From a checkpoint of a small mixture-of-experts model trained on Wikipedia.
Size: 12 layers, width 320, vocabulary 8192, 43.7M parameters.
Training: a variant of SOAP for the experts, 485M tokens, 7395 steps.
Below are experts of layer 5 (counted from 0) of a mixture-of-experts language model. Rows are named router (the router's row for the expert), down (a neuron's output weights, with its number) and show model dimensions 160-239. Each number is 128 + 32 x the weight over its row's rms, rounded and kept within 0 to 255. Numbers have three digits each.
Before each expert's rows: a language model's description of what the expert responds to. This comes from a sample of Wikipedia text that the model never trained on.

# expert 30
Description: Verb forms and prepositions
router:108128096137155095088068129113086139128138083101172193068095130113141190146179106097192182127094116114172101139193128146147156147123142136197166063152094102159166109086119127143076115120106099097170107123153194145121051065084099074132135159
down0:093138123078123190102124088119100120158138125122140141116118135138144138088069099121095140163126163141085114095065117155138108122135168145084111115190122168150090121088130154160152166139159102132144137113098128063082078161186140144120136117
down1:178106187116115117138182109077204054110103160156141144120152124141215139174138104140100096198168111126103103042134135124076132151182151156104083123096127125129112119113162108103117206225155139159115099108153100129168141130154139122129101120
down2:109081130152161130153156162116070118122080147121078175080152146127169131155151134164123120098111105103170145157154133135135105139141134134192146174108164099148143154123115097161109190104130170129109143147174115125141121040081144149137143109
down3:149159082109132144126142134080135094116056212155182103116148143126135120148167096190051160089138137149150156148085102116089128155144101162136134102098146112190145113084130137092158068108117088140204143127070157069083098151105151118114152113
down4:119152141142145071032123171160099170125164125123133191142148026129133129116121099129097116136081145127134171203131155098074173143128128176127166101113094172129112139126141149088143078083149155113102148086114108191119116105079165135160130089
down5:122147103147115148159172185106094093162156126143092108210130152119166137145138117162163118120116158137143123175080085174123188163121135086115135133141159136164118180128153117119179169073119118141149135123126138171170191185119118168118136157
down6:132147174161131161121099140105172143143125134123111154064112140140123105127165123118136157116126152136138116185108136154120129160102086157134154174052188152149121203122175096082090093134171145144100139103049079127154114129141092141168074086
down7:135149146092140113170118106164130095150123155127101166150180112104155118136170163142137122147067084147075084130128118127136072061139112177155159127117169116068129161065192168147104119110165104060073091105074167172104094175155180138159091129
down8:112154085169099127140046165151042184155152096114049105185092154154076125159098101164133124135082155152145132146111167130128094129127114177117066102110101150102167106126127144089138070126160121147086161092108147118136087155119131111115098156

# expert 28
Description: Final digits and units
router:134133094127114090112123134070131136171083112082170216150107167171162137128148121114153135128076067169096094108164109172087109122131155170124214132135113088134159131108097099138099130123154029128186181159135141145163090098131106092185139116
down0:120124156140161108130094141176162152128088151135119128083113124162102121086096152144179183149101063158123092102145127116136096135117132136130133144123037160108189156087146175159149137131163141044121149152103111107154075070174119163092096134
down1:157111151090177151162129171114154130179098117122112167145136122083122128145146113142126152086171122143135138113169187138125150120125100175109134103117120098193063151118116163114185215136150081177123164116203091121120141142151072045189114164
down2:161119117150127106151127151120090115178144158111140145101130172119135099115113129127139178166089069178105123158141160116123102176015086175113057131126063135163121157104090128123109045129132108147045099084119160146163121081106149119172130216
down3:120113145149146087093123136124133125114077086114146126103058073107132108137085100128094060112157107156133129125125065075100066095082202141153113144084134139150107142141103092096127078109164139145164130120116105115140082143138073144111074164
down4:137154108123135159125105145145108104103167116160136156136122130126117101119090173096095093165075101136099159161118144113132112156092138099174171094116130141140180107163157116192135163128154140094121114159124053124195125117202091127059109125
down5:099147129107083123106158067176090118174184089126136107118119072128165111086114170131149170095099152191145117136140128091057088130077170123160139145093144173161132129168102114179131114175130149142117145193162097112070120141115146093155099103
down6:163125149192145059092127104154142106151128118122139102179168095077060152070096190117142153090101139144128081139137158153112183141153097138146096135164134080120116164131117119114145160136127147097091180083085113137157088118134062167157107098
down7:131105127152126121117127114132150111142107154138105122110106094154157127136104092113112186114079105111104149189157143189106146117146158121182127073083146212195101162112145123113072161110147184157143151162175114158104081074086080121174151065
down8:166110143130137143070156173155106142095178124111109129134125168105110120144123086134184090121055125104160094090200075133093167130160165189171110139159142170134108160080155115125159140131118165104102158093109143142164130129082118127137171071

# expert 25
Description: Leading digits
router:122114010123074065039101068096104142164107086110097213093152174157139160159129159158163149130056113126123115154118123152123145140140134154116128120116126111173170167131177136101096105129112109110131149115150132114149047122113095066203128074
down0:094175174091127100170217156136120201125129100147140119158170136155090105117097118144129108160095168119181110145111132157129136075094127119165123170137157111123128104145117151109079054102126096171118131142186098146110126105115156119099105136
down1:140170170208155146172191083072116152154162110190105125132135147085151136125186151101188130163122065113174133100127104138063115081156109111164150124229172114045136072171132094139116170135162106213102127150129136141067142085161100103114103145
down2:105139160116109198142089141125131132146150127136098103112155198120138147146146123130061103116138145142134111097074124168175164157150121164110164169087133133166159109180108118046143114177027166072132126132168155181122097128123147071102111166
down3:145131107095114082170195170110156176140118150071122156071086102138138135084112128154110086108099128097141123126076152100145087115074143069119161153112097120156109150078164125143143159152142120133165086144186127102110179117140164167061119075
down4:091164086110134101102159069127123087143141131143114166153136098138150155176116117162150161152082089166151093157144094137127126128077136150090181170168138125166123186130156144085132118122147157142155091089067200230118171156158194101108103115
down5:141105114133113177073165083153136136161160108103082163154079103078102132118132144118085111151057125136142119065139116075170112099132190118076162131103160134100178124174161160152138088160185144153163162158159196118113062190158118130097152170
down6:114129112155134174156152069105154168100154173153121152120139146138112191154131203141107110137134131092148132138105129085086097185082155094171192133146169166132148151249068150139087103131085140148160131135114127144126102202118148115138109138
down7:155079183146105123106112101148165090105199162067183189108200075133182103135109106090102151143125151095120116084115098119158135132162122129139120142142160104119129079115138194157156130087119174107172155154114127086090097103092180150136151145
down8:127142091142116142089110131163168151140116145116197097136101139134089193112101199118136035125094175113210147164106119080086140078063117113140094080191141123148082136114138121124127120206175132093105103114122134149155127094158084099131165118

# expert 16
Description: Foreign name fragments
router:152160109118129120101088140100069153195096157116154132086107146160139149150158167103151129125124053090089081143175164182153155151134169130180194105112089102099194139123111126152071122103118114122150155155140123099127110142133090098158153124
down0:128136151133141162109120149090150082165143117141132114162147126187084099124130100125143151094116160087163102087173138112112109132166124136168053061058140084167141128179122113145135161087158172107112164096198208092140135157120132117111112124
down1:102124100163167085067116107095088130080126091103126144167127132159087095108102030091163101093190095161148119086124162130094097113099158137121148104120095131087083147178127113149125144133041172070137135119101147072087089113116079110162146159
down2:136140138113166134179146151106112144119120104065173117130128077122112102148114105130201122160163094121135126102132149117153183109093074134129126113116048093124087065170046200155159138141087129134178121087154119156128115172163179106099121152
down3:127176119120142111128141146124146133093177083120163143087158120103160150114171122166066157141142125131057129147140141154071131136194093119058115112138080101125110092117088058086127133158131132221136080127088108101123105046056118103079194089
down4:104165186090085104167098157128098100176164178114136086100117081153153150170081087136164112093139073076130151179142107082077144131119111166143129146080109112105185161063168126146113171179147172102102126073089136184177106067091091171170075147
down5:112151106088169109118135146166153113103165093158138123123133140107149141107113165228124135107072102133135109073136233122151137079114166155111142143163142124129136169072167168134128147102131159145109087089054129138172134128106152050151098187
down6:146150063152126154075107125043133056123133070114159127133136176121150154128123098108126131159064141154125106107127151139118132089080115117111060145125147154089115093096075108121102150153124107114095064155219116162150118057108154123106087093
down7:095150122145123113135069123166131090124067127081181090145131146154184186131154141112128127121088141101156118141096166117157188093101141164112094137129093131158175162145123073106193121114128095136105120173105114137135135162169149118158114106
down8:112135126137151157187129124126076153131159059166156152083145133109147108185079148110147106111154091179102128154215125187150061181051134128144140154114173170071121101148159121139097122158165125122121097138134164195157167127095173145118102160

# expert 8
Description: Common word stems
router:136086067082143052097128115115143118113123093117132143109107106113141149182179156096116138149112088110154096150136128120091148141157193150144141114152096134198155080132115104131094117131175101096142116134117154145133071138198124069166141105
down0:141092134142141138113121111096149129132142102132097156147105158163115107163136124074092155126129141146131128137167126130141144180102162187145155118118109100165118128103140129086119115157208137125060081120055195139153113069095170131154150150
down1:147165186147099118107110110179096111172126130076144175127133153150171161111115126137115153132168098184150117125109087157149139131126074122144157128103123119124105134122106092140156097098154179093081135165182190104105130120111166127106132098
down2:096133111082121118134098127105122149045104175111169107137133132133167161124136153192051190119129101183172138126149122153158133173100112095112176120128132117082105098099140191133128143147166143166107116080148125103124114091111149119123170122
down3:169155129173146135137130172085159142106080138132123142101081136121068142146132171142167141144084177165154141152125173124144064102093172151141157135107099125139097107157156119153131089131089095119029120050056129139157208095105172153116111079
down4:110169161104105107128116134109075130063180113188131165109112073122122046079102082067160153120100162131130216145134129084086140158156119114070126139160115114110125096160118090101144121143124130044108124109127122146130130118203110106113129090
down5:130118141131160085096152121144083113177157129129117128111131148182168075136175087111197127152160171151132165169060145177151118110097140172156142086073188133163108111124091102083119126090125119142146160110079118152164074159110100085150113142
down6:107079125099017132128066139159130147120127116085120104121113108113098156174101078082125080123170080176187087125089100149119184107117150149102100102102133091085129116149126126142099084095092134140137093141133084136083128145196137122123186147
down7:183108142135131168147163169110091088060194121099091178165135129119111085159136073092101100132024077153076158105110116137150120134163079140090136146157115174132109138093135131147128098179126131182101208152111133107151128156121109111192125083
down8:137130126134138075125121096180141153094168163109154129130143097164139155111133143128138140125123092165208118077125112156100123096158130148146117128122110100087119128160140110134132113163128155133143185189059154105092083110130112123140119097

# expert 7
Description: Line and sentence breaks
router:128117093051127096113128066147119134131133160108092171092050128144119122161162119085146189118091063101155073118132181112132119144097148151120163090160145145122173130191155043156089132113138097163183167178167093133076106060198147109143137131
down0:099146140097087125155107177129172092154168082175178108106139136133133198163152113177170120135085137113090138108143146108145148169117106103090151132175135125175132163176200116134117130099137145195126101077173141159150133135097059138080194079
down1:133084153095155141122143156129175174118152114058125100083164120124106124124079109153118147149093132105119140190091130113172122136136103098145135121255129094115121084140098091078133173090112050153163118109161197139153133119160115196109168157
down2:119046153086117136059178145138060134149121142094136126082112067147083152128167163133099100159121133110159152129146147105130166122096087162157101166195116071146081135052126159132190093138106104146144129123108172157081122160136106150118090083
down3:128157126169055138151082132121167161084107129065181169083141146121138138114162155172094130096148168124104132113149133151079082121193082140130170137104117126115137119100124172134096116137082087130105130138190083152101124171064138109120110125
down4:138134110164126189146164086180158089152115084120111123155110082169172146119126162219106133168067108190116097134157159143050078154119134112101125175164123129119104106210041108111154142195128141195115158114093131125143102134189100151035142146
down5:209108196123144137179150141126115177132152118172051115112107094103163173128148120073137155166102105109152087165133107101143092139089131128142163111129114107099065123155158129094136104136134154172140136177153119084149176077150141100176130129
down6:158162086084083145054097103126179128102153068108135150146072188121182106125072106127175164107130123152092100201159171130155090124122133161056163162119143061121123162110157157136155139159173145139154141153094146118116169114143116130149152086
down7:142139171084074122113132171109111139053104123160129140124078126098160138116126131065128112128122120170150117109151075171179101137119168057142138097116113091104125143076177135126168124111116114151176163128115156146137096125098095102140102130
down8:147139136146142144138135107196110153141190110136092172109141108141089152112075093076084124115080140232075140114117093156166125094124154171137123153152215100153117107154121151181126133132126134102121173184128077147123049100156100135134177148

# expert 18
Description: Mid-word suffix pieces
router:119106041121119101065126085155099195145108094105184161134146128112085149154195068065117164074042120120101088141125109164077189137099153114177166111191149153155166150096166121156056139112133123110101190141201092106172119119089107116156127110
down0:118137148118145158151144092173197103135071235111095134115097164127120159079113113143138160166134127127083191126081134120163139174066112160129057154171111195115109157123156176088102133160115153131076100148062100148114139117054119140145074150
down1:148122149134142161163120110151132144106104085087125091107132105145130102108094101097121103171170117134139193108177153086171051076186139098061147126096133127130164106165106163125111106134128157141092051126170083124139066122073139142107196090
down2:096129107171091092113076130111119117145132074128058103147174153091046124123138159126114114077130123157078121123098135116048152158169145129111164175098154147109150116108145120139154148081129167119154141108066162096119090132131161098111115111
down3:112157141131106157182166112143080120122144139158119161167088087159142099120150091170138106126088131119124117099112143129164131128119124138118125104122151157149151157120129093169131088119164088122152106116034114121145043098142131106192083115
down4:125191113163154150104150188060155158134119146092091108171164115146143167137131098128101116142100171123172135095119100119117113109175121080120100157179163147142130099107166123086147161196100122149112146088053135154134181135176137113139091140
down5:182151144122115115109116185080176142131091100129139131138152152121153124127137072117068131121105126118134079138091167179144070129093117108145171157135114120067036193092172135161133146146162115152087076124091108158117101118141210157188120134
down6:154089159137150133130153100142115155106123130080090084118086114111145138209094125187137120152205039092116161107158110095149125109121091095116113183104141110138126150129135116141148095102141153139097149170130126179145140066184054157086196132
down7:118125160132128096172127153140144132112129148126123096142145115174121037140172134129166126126144094148138118137096177116058197146132104100096176149186102149097132077160151050123124110112079168111162176087139094184101135120136060190086131131
down8:105138149101111099188136055176172063137074101104124118174143170157123141115105080185135167179180086179137111127113112141115128109140144140072119185103084140125133152168153098129149163119116112182129078059123097084078150138126093148141123126

# expert 15
Description: Closing punctuation, noun endings
router:104123089078179119102124109087114114107149078036116150137088185107122166172127132140149160109097146112141083114123124164097162114066138118171176088114142166119145144160152105138098039148103093121111161144170126076091140080125071111155159124
down0:091123109124143112129158131108135105200117134146129154136200173138137117132100127155084158146122125135163109118114125104103163171113104127103127162110114148145124124125125121127132145183124179144168097129151066120154135181154085132130102095
down1:144143088138138127134158104130083087137085159100133133128129133100130128156074178180029134141151119097121133149128096130098155182131070123101149180096118178164133202130112125113157097091120107122084101209219118129096104092114124124206095106
down2:122087140172119073102086127156163057125048128192140097136110060148158123142106166161094103174149126138113130114163094094185145109124197121093135168158151128164108108193137135173124128088157110142109189138187100126190112168204121110139155096
down3:169133116106113122154181083108143147102106125165169116143138131108078082158085161112132164094157153131153154078144079111098182097114085087066115150132117180161109136111106128099120143088145134135140107115128130166138131076143120069103095120
down4:071109158099150160097159110129128123137148100135136136181112110120085085136140127091165054082134092120125072168136116123103137126097109138169113091121124152118115102195150116092153142179146115179126102110138100097091136131127128160134089126
down5:157096095136142098163132180106095127167118195107119123150110105111154105131150202130148183123177143123167158124122140202113125163101108108147128120169128094140152129153163159154169123139134147088158162175140112153146102116107130191197142128
down6:110144108185147099101091097087126112112141136138120115146122095128154164113155151187171147102167098177082130096104095093131159112110094127077078061165162092115104134143144108147156152110096100124095192100087097083142199104152145152168191134
down7:137208062139098089164190102165095151074122112139150052112090192147138113076061106146180073139121178062111167124130141137155186092132127110073206160149155081163180110209107155122078112176164132134106215124098089206129078135083122126127096134
down8:163149086150124126105116148125072104132101139108096183123147122029137158154136160107101132103138085140161073110121084078108156186145130167159099101140095128092129142068101108155121087123137052155107114131165211139136162093153146124195151148

# expert 1
Description: Common head nouns
router:120113128104119054086139134101110137134139109053171157137079107135108162179139124078160155116088098111169104159132136158089143112112137078102129092198071171157139076162160079119082089097131118181132171141124149154139088116126085120137166102
down0:112202096170121106150127146110117096120060071068125145103118120122167170206143148155133152108093090103163156113124157142126126197141125114141127098113161117130177143154101105133090139113142130114147132140170162152172133111149119095097114089
down1:103137176163152119133173100117094093117131147163127131099144105119110153107127201153123146136152153150116080153140099160143136140167112163141150123177179083053154097154105114152079155152184129145200079107107149129127169199210119096097118072
down2:095134106193161123182191138124077133126099133067158092106164091152170168158102112142196118113086090132110091185157124119113123152108096081139161123094127070119110097145176097159129145142184168145105108137082125136125196139126146153114162130
down3:086143125051102112132113104162161084079163107140097113156123092098077105144115132092068093167056104134179158085179085037101128133093155130105132083166128120098123134151157198161147090149061114081112172127095155153111137149112174133197139119
down4:153130047137071106116081119124081105158125096119159165171089097157151109142156105162069177111141119096165134138172085124097180125182198129104199132094109125127153079160121124110097109142128111152136124106149096126132141113133108102083155125
down5:104107167156084136099106109092160169130129066148102205155132101162136088106144058107108080144149096180053159093078094130147150086126104117102113131144156134114123071099115202133067140139138136091165080099107128143136121093139175110112081127
down6:137096209122136111124080107108093162103067135149159146104123157097195156158160138117146120097077116145134093064103142142105169092127130092156149130194130096135203120220128143158100164153142124165056104143179149064106131092155158108153137142
down7:157093162135115098113139094106109104100146174139192124137140069092175135116137091150092185118073155121176094083114128144178159075085133125127118110153143126161145091142161116126073117099143096093175122183092170179101149131109102080185155184
down8:109133166143118135094088127148130099157129116122143150130149094164171189120094102153078106112088089132125194058149148151204072154148152127072140115062147149154191164169194102118189149129112146106149097135166086141104101107142169111073116110

# expert 27
Description: Determiners and in
router:124084118117132105133146106086131064133132144110142168123139144171106152103126137118141130138089105087101092166141154186113088119156118090126080103109130075108168086070145147108067079160187145120111146177119148103140096091163057084192073125
down0:109129163122173179092093116108086183100105090123145153172149157088128127135096130109106120161162147150134144101143105101056116154154137148152131149201101134128126079078144121076186153154144106162157120170147144158142128135104128137149082110
down1:183119148084086097148167154122180128115127121148113107091034095126127124142136064110091151105150186077164139140088079148123102166108177156068116179132105080114128091072085164145138063123065116139114098093090108120088097096109111163063154145
down2:166193105096184122129132138173060122231164150147110175129139125098076137153142115141137092141144112129114129098153107152099095129141140130140180138119151147188147094104076120162152093088142108157132117113171094146138176163082112161137117150
down3:166122161156157159172159151105096155137187115145097149100176154079149157128122048187101080151138092153092107122141091041098126075137163135146162076094096117131178186146110107140146114106060177118134139117091144065139101139116141117121107233
down4:140180095166077163118190104126164094105103121147148108152100140180127104135166129155162170154140091162044092129116068152146088142176134134145113187119110100154090202109120116118131150153161203084137157172089122130140118109123104125156148148
down5:166172154154157110106132131139115124180092169060102093180136097123139172150089143101144116161137146106137207070083156147132103084105126160127153105131105149169149121056162139173167176120135113073121132113172109159140096100107122140143168135
down6:142115066118142137162129129123159153084118110155099109116118191134108108113073085149113085166173074131085168134180159118117155104146107126106114089133128150096077124116137082097149163052120088159120130101069143172147136069113150131108066108
down7:118096077110120087082071133160068150141134093065066107141094164063127085138130079074097135106168225119158132115152108176174126114087160117175120151146149112033151103143154151127109179110105122136160133087139197123135102125097113079132180124
down8:097130086133144181161164097118123090110139066100136138133101114092108088090135079185122152117114069112136150122137115085091132021132166094160088140147149123110182147173157136096158126205118117146140104144093076111168115109129100081098175145

# expert 5
Description: Verbs and function words
router:080124121187142113109101107141067155130143123121143104128081162157136153159138159132123192111136121115131116078143118223112124117113193152175147102147103136080213091101104127098158095147139106113193106149160144139098131093083088135140147134
down0:158159157156147069113185159137116087120092226143163076085150143151112156109117151106080132100119177123132133075071088111144084118141099124076155132093105150093082153148155141096117094089120084133113094104129110129137098142145106158061140171
down1:169123173130096140101105037132123180130118171162140143127171111165167124127137116173154174155137107142124133124150126127098153056153109134064185101167197120162143067163136169146107154113144067094153101194142129225167103068139146136136126133
down2:154109113163194141110135114110116130149120101106129188201147126194112143086144105060095096114073086207157112194122165080110110167125147119149065156097150118166083143201173137171116114138088142068154091104134129145179081176188176078169104153
down3:132175115102034103108153139126118141129122152088152124175193118085137165134131126081164117068127112163150078134095114195129117126176089114164097132193164164112141093160152105078161092094179133174108112135116121126178113102125193154151085112
down4:181148098103084077081130144151178156060127101134188143124157136195094124119146101139155176125179075095161141130077163144181072203135142164061132146130139103141127157132110114118089125122138099161177123143134064157160162101148138109154139157
down5:143088109178103081118132100181145133161136074151130107184138122043089119185094169141107085061118164175168135192147117130074109102177084072092155106098127128101034064151217104120098118099165126114103158146142057090124087124117118160143117104
down6:116120139144131136131118152141100102182174103139153109092189135162155081099132121173148105140135095102135106135160155129149171127085170154114117106116078075100117140134101174171152103166139122073080161105122124197119116134106169152088161150
down7:089110137070121133061090102095153134074176172134186121166153088117173136083130094186171177140142105070137075107085144114101121120120158103161160143143149179115166104131167108144068115141121087131104131120154123107132100180105069134100157060
down8:113116137129109170113157103083125114174094148095167175105152140150139176095141126123099063115163185138120216145095154145117155122140094103055156149151086178177149118141148158086104169161105101117091103119139069109137107079175116110126103103

# expert 26
Description: Prepositions after verbs
router:129174145119096078096143134104134131114096092089136180127125122132116182182137084171198168083061113124164101102145141202125161129180141114145146094119140109136144154158148099133119086147164123104162151151121127149127109092123106122154181123
down0:160142137133101103126000156162116080105133133152082156122109146104114136142126102091110144115157109117158122133111153092121209137142143171193097113178086111126147142095072129152128141106134139152172122146119110116157156129111085023113103103
down1:148171118158086073137131188109107110153144114148140113128158132127156150160098150171099128124140146119172101113148068165180091099107151126132102127102121152140140093084166157132128116125120145093138178147132130094121065123124158108150123164
down2:102073141159111142092129159099082126092138092194101167099182119166138091118147093116130132116135155107124149120139137058210121176172145144165113104085156107105182135109076090138164181128126152065112136153076152102108166090134114156113136117
down3:172147184149142157117144103128078148139136102121116121093155164163166142109080159136158169125094107184107123085162161094106164109147091064151097111125064116065113109158108105092131141081157180153111134077149184156140148092201134140136122090
down4:203103078151126043114133136089108115130085135120091127082087146135118190139175070135099139152157122129133163219102190096116141137177141051110148131086102086131095116113166118198102127113102132085115172121150133118130098124144146134142152108
down5:130145100205169122183142094086129102141149120181104159113098037092103119110127171188128147092097162096113110109090050175110140125126162126161101084083152082071168121105124116133130115085068136125178121172116178138208113107179119086134195109
down6:163157098161145138136135120131190119166163173186136128125163136163128134130120184068178127142154118073167091117121127124160109064148120173112106156181135077158105131178171102067131161097123155124152108127143099207092142075063136136122115137
down7:088138097183111150056102160155060192062125124122168160178082105118144152053123141163147074102098066182092169182122083157134111097043089098143090140093090088100174116133133137112137135102144122195120116099140097123129146152136141095111165140
down8:080131087179145128159155103160113146129136112053154092089115171146134105132107159105132102117134135113147115143148141166097139142155122140138105110120140149113175089129084105152140143088176110114150127066112106096186166156088095143160026145

# expert 9
Description: Titles and apostrophes
router:123139095085159070107091137117119108144170117087112195116068138158111185221137101092135153108140164128118076174153114132145108128145132180124135116160108141128138058140155089109075120189126138177133178177152152120157104134107085089182168099
down0:124110174163178122142131108115106114088127125144134075120134123130097129164097095125148069120189151131099125160156109089136101144115045141199100140102059122129065140103112141139122170183131142121091080129128123112108127110144154136143095097
down1:086102143133113133140132126121091094128105059116125185135163128183178120124140181070139113127159088075111092126113136160069170090120133162114113170172095057074071126145171154174056116128174139150155054130128119095106126156131130156077147148
down2:114126136129144174187140140134164116173099157143110123103089137130096116136129110146102143123077091122177137118156074157085172127056127127110148078109187133173154095084166147098082128165091123127179166144132135176123125118104132122194182106
down3:137157098079137103136150165092119123133129199136096149132115109145141120122119126104094157123196125113145123155101177189104100143140112175115120127121166113142124112180164127155121084100106139134126112156083092128083119151130157166156107127
down4:096157162133105123103138123132122164086059145075052139153115088059135156094106105115151208147132119130153127162085120079106167134058118117147133155106119152111103113167156111158174112109133177103163118146168167138164135135116062174151054096
down5:151101107131156133112068122122074113094169122173123124135145148113114161121081173138148117121154097143120133061118125138133108155076217101141160094128161096108103114125169125157168081110210136125116065150162112123089116132066097084127115132
down6:065118158151120116132104179113116108130153197090144157120122138155146145093146093090150110194106146136065177074124109121076098171085186150175132167091133088208154184102097177139131091189213173117194123121190107123164130129073152110155129106
down7:121165183192142133094107175157073089139116179062076159124156097140123160092121116171139149147145120095114148100070138188089109135186143159116137129098120099219113137158151164089109177077117135128132167141091073115080166139146122137113179075
down8:134105090138112157139103140123143084175121093099172102153121151136135139159074112125098166084105167054160102143116089164123137145095114100131144079103094188122115095126128138165152119121117155114123135154084114141133140083147129095182152139

# expert 10
Description: Word-final suffix pieces
router:073112061094137100089105152126055131135190104120118163119073137106153172152202097148120197122120104123156098111123149122103172144099172165130097120149140094152143174145109145124084072137121115114148170108164155133195113107165090132141050095
down0:155128132119160168136096173127074117135086104111096148157111156116160114154179100103121090162105192149172085128122114169103085173125089145175118115115124219118131094095140108114113121100135175192160094097109113107132124145191110163155110117
down1:083153116127168144142151174131142157124182156094122180142130144158140120102078152155101147123044096145154192144156098065137172115050079140109103167177128127106097196141160177120095128104103110143130076102075116210124110060104134098129187147
down2:192144119162147098110199146104202149108113092161108130114185158147096098157152098136137126091143137122151135097085092179168134036048120088140173201180139152120135142104098112123107155121118119111132137158135064150161125139112152126120128107
down3:116151161131113118122149122154146138157149143146161123147134116143100108174077154140108126071157154193085139135112144176136084090153073123196089101104096115106096212157103100176071131135076179117128142135103159145099137139108178082162200130
down4:117116124147145057143053140112129142192114084095157099175141143134152123145140120099225139133122162106087148117061104097088178062116165172173106074084093165140089124137142142149107124092154138114129171090060099156127154142134107133145146154
down5:113173062141094099090153136120151102096171092095143164162113159139147128146111153107147124143173105155105093152114145130171071098154174101150168158124126088112110160105172100139160193114128159122113158103094104106136148155113148104122139139
down6:109136101127125126123108121106146110122106110152100117089140152094095142122119181150102138101151062130160111184106152157113153168136197130135083127154166175115088152090107174103135122162096096089122172150123047117123103079135042123135133109
down7:185143142118124195179200170182100163121097159140119181128100148092115170096154085107108150108067169165051074129154107133133144118158094125131152061077119148147078113143097129086133097114145124125109103114081144140098113151172146088100137142
down8:065071072156100148171155100164127071166087111150141138141151104127183089138124113152112135143123114145124170142136134062115162127095122104147118115149180164127121148111094135113158128127151178162092193037161091123186079134104123128134095196

# expert 2
Description: English personal names
router:125128055083094099120127090131103155146114140072154142088091087137132185173154112134110177077107135087136085191139119198140112117108177116159137086124142115161113122147111091156091092130180145159152132116170094136153112121078107114161171085
down0:096087112098110167096134094067145149090112143111123140095103112128097101081138074191119099112072120131188145139119152115173080104080064143148132145227127157168109139131140187085158152112109134109109207118105121131100158166114079129148161105
down1:136136117120189161142141129132091094134088137156103097079131094121109092150055078102130140130069066116227139150160122108133175176140126148112210102144094172094163118077110120078084125107075110121143190098158107145191072188214110098117191141
down2:167114140109132136081096099135140083087181144087115171107085177171094087137115135135115143172169124052148165120111119077100146114102142159086147143157110093153121145086126150132104165113152146111111142124166088099112133123106145176119180101
down3:038160132139127060056105160168071130063142099118162116111102071199132127098155138158108115153162120159113122165138156125121149142142155127185164128156086173124085118140093175112125136147074071107133084096101179171140101074155189139103082147
down4:157101135176151109161117140134127169176138174099167131113103095182165124109134072123175119062162148102158194105147153126083154117114111118126102124106069129101128171117106117113136101153101154091112122140121156100111133115089128054110168119
down5:115090076110104129163137138150128095174091180085142163126110106140134130160105067092170091097136095124122111163133210106129083161113158149082143133103182161074170116140157124154134106143149134123141128134085150140107111128085065122143153174
down6:105177160108095074096168113132115157102121079198084113133172139139154105107110106138164145160151177097138096142097146150103138104153178120136151120133133101140110115146102074125120148109140142148114022152076122084064151167123127108150158072
down7:131107132124133121136164146159090103110152098118102127179131117165136105144092109153176144067090141160155131045099198131157136181119089112157139093135192135092148118184120163129138125110112145175137103155112120082195094137161122054109180112
down8:101066101105079064143099138135186185145151174146128079103128114111112141156129144164109178157189163085169133110169066120094091116099151110100102132181089124073078125183161142083108162122136158128114148176130109124099095165136149173084173077

# expert 12
Description: Name and word fragments
router:075138063102111103090095096094101142139134085145130168092161196143134152173129176129156137103185092131122111176135137147151112129125118162134087083131099125174111095103180087112108077163112081182180123168160209161158136121104077111143128085
down0:077149115168151132085089121080171153091100080136133135130082139091081157165145156170150114130121144106102116135082085165121121158171122093153118174128049148193115162131137143127112151148102094169101109199141092089128077160126140112129200110
down1:130149133084154156102110107182105122169142130146140083091135142201113105113142101082151046115158147113158125071112132081098168117147129131076073180096112139181160100103116102153132089143102160083118149142141107073060117184170098090130042146
down2:088163118139144070063166161150119225100126127097116169136104158165114160131105078131088166088086144169132205144201167105152159043208176167098106115134099127157093130116142098137116190165062124149124097124115056128092143098134176162120073137
down3:091086138113088151134093166120111128173125136081126108133113138116111132162103082131108100146188133091112124156127118162109053104136119106143119113132055189156107145142132121121198151138083154117054126063169143128141142077083096165139096168
down4:108122096087128089086133071102128123134104142125095176130111047179088156139163177131117106073121070094106128103111148113171181121075097120145090174134113120081137131151097118180154128130095127134133122128134138092078115153126098072132189098
down5:117143075120140145099130163118162110132182124047142131090097134162091132101095141085165144107162132119087157177156160143150091078178105157104168143039136148105085087139133099161150149100109086112095110141131134123170072162127155161131110122
down6:091175154108153115070151129145169134131083122109116089175164181141139107176162151163107087100162164108124153138180228083102056128101175120133074102139119160144093095110106110105169132190167128105188213079194146172133142156145129166102158109
down7:112111112107108162098155094084117082179104125128143137103131098136159127120117118120101136119134133126143192098136169114158138115161132089127125113149184135118128143162104100146128144185168161097156142148126131066159124087128168121149135141
down8:154132138146126093110155152135108096112149190167112146133138150095122133130144151121163110113116113092140126125102152165099124177109110166135156152143105104100092110102124192116103107178088161088121196083112165125106188120110171152167097093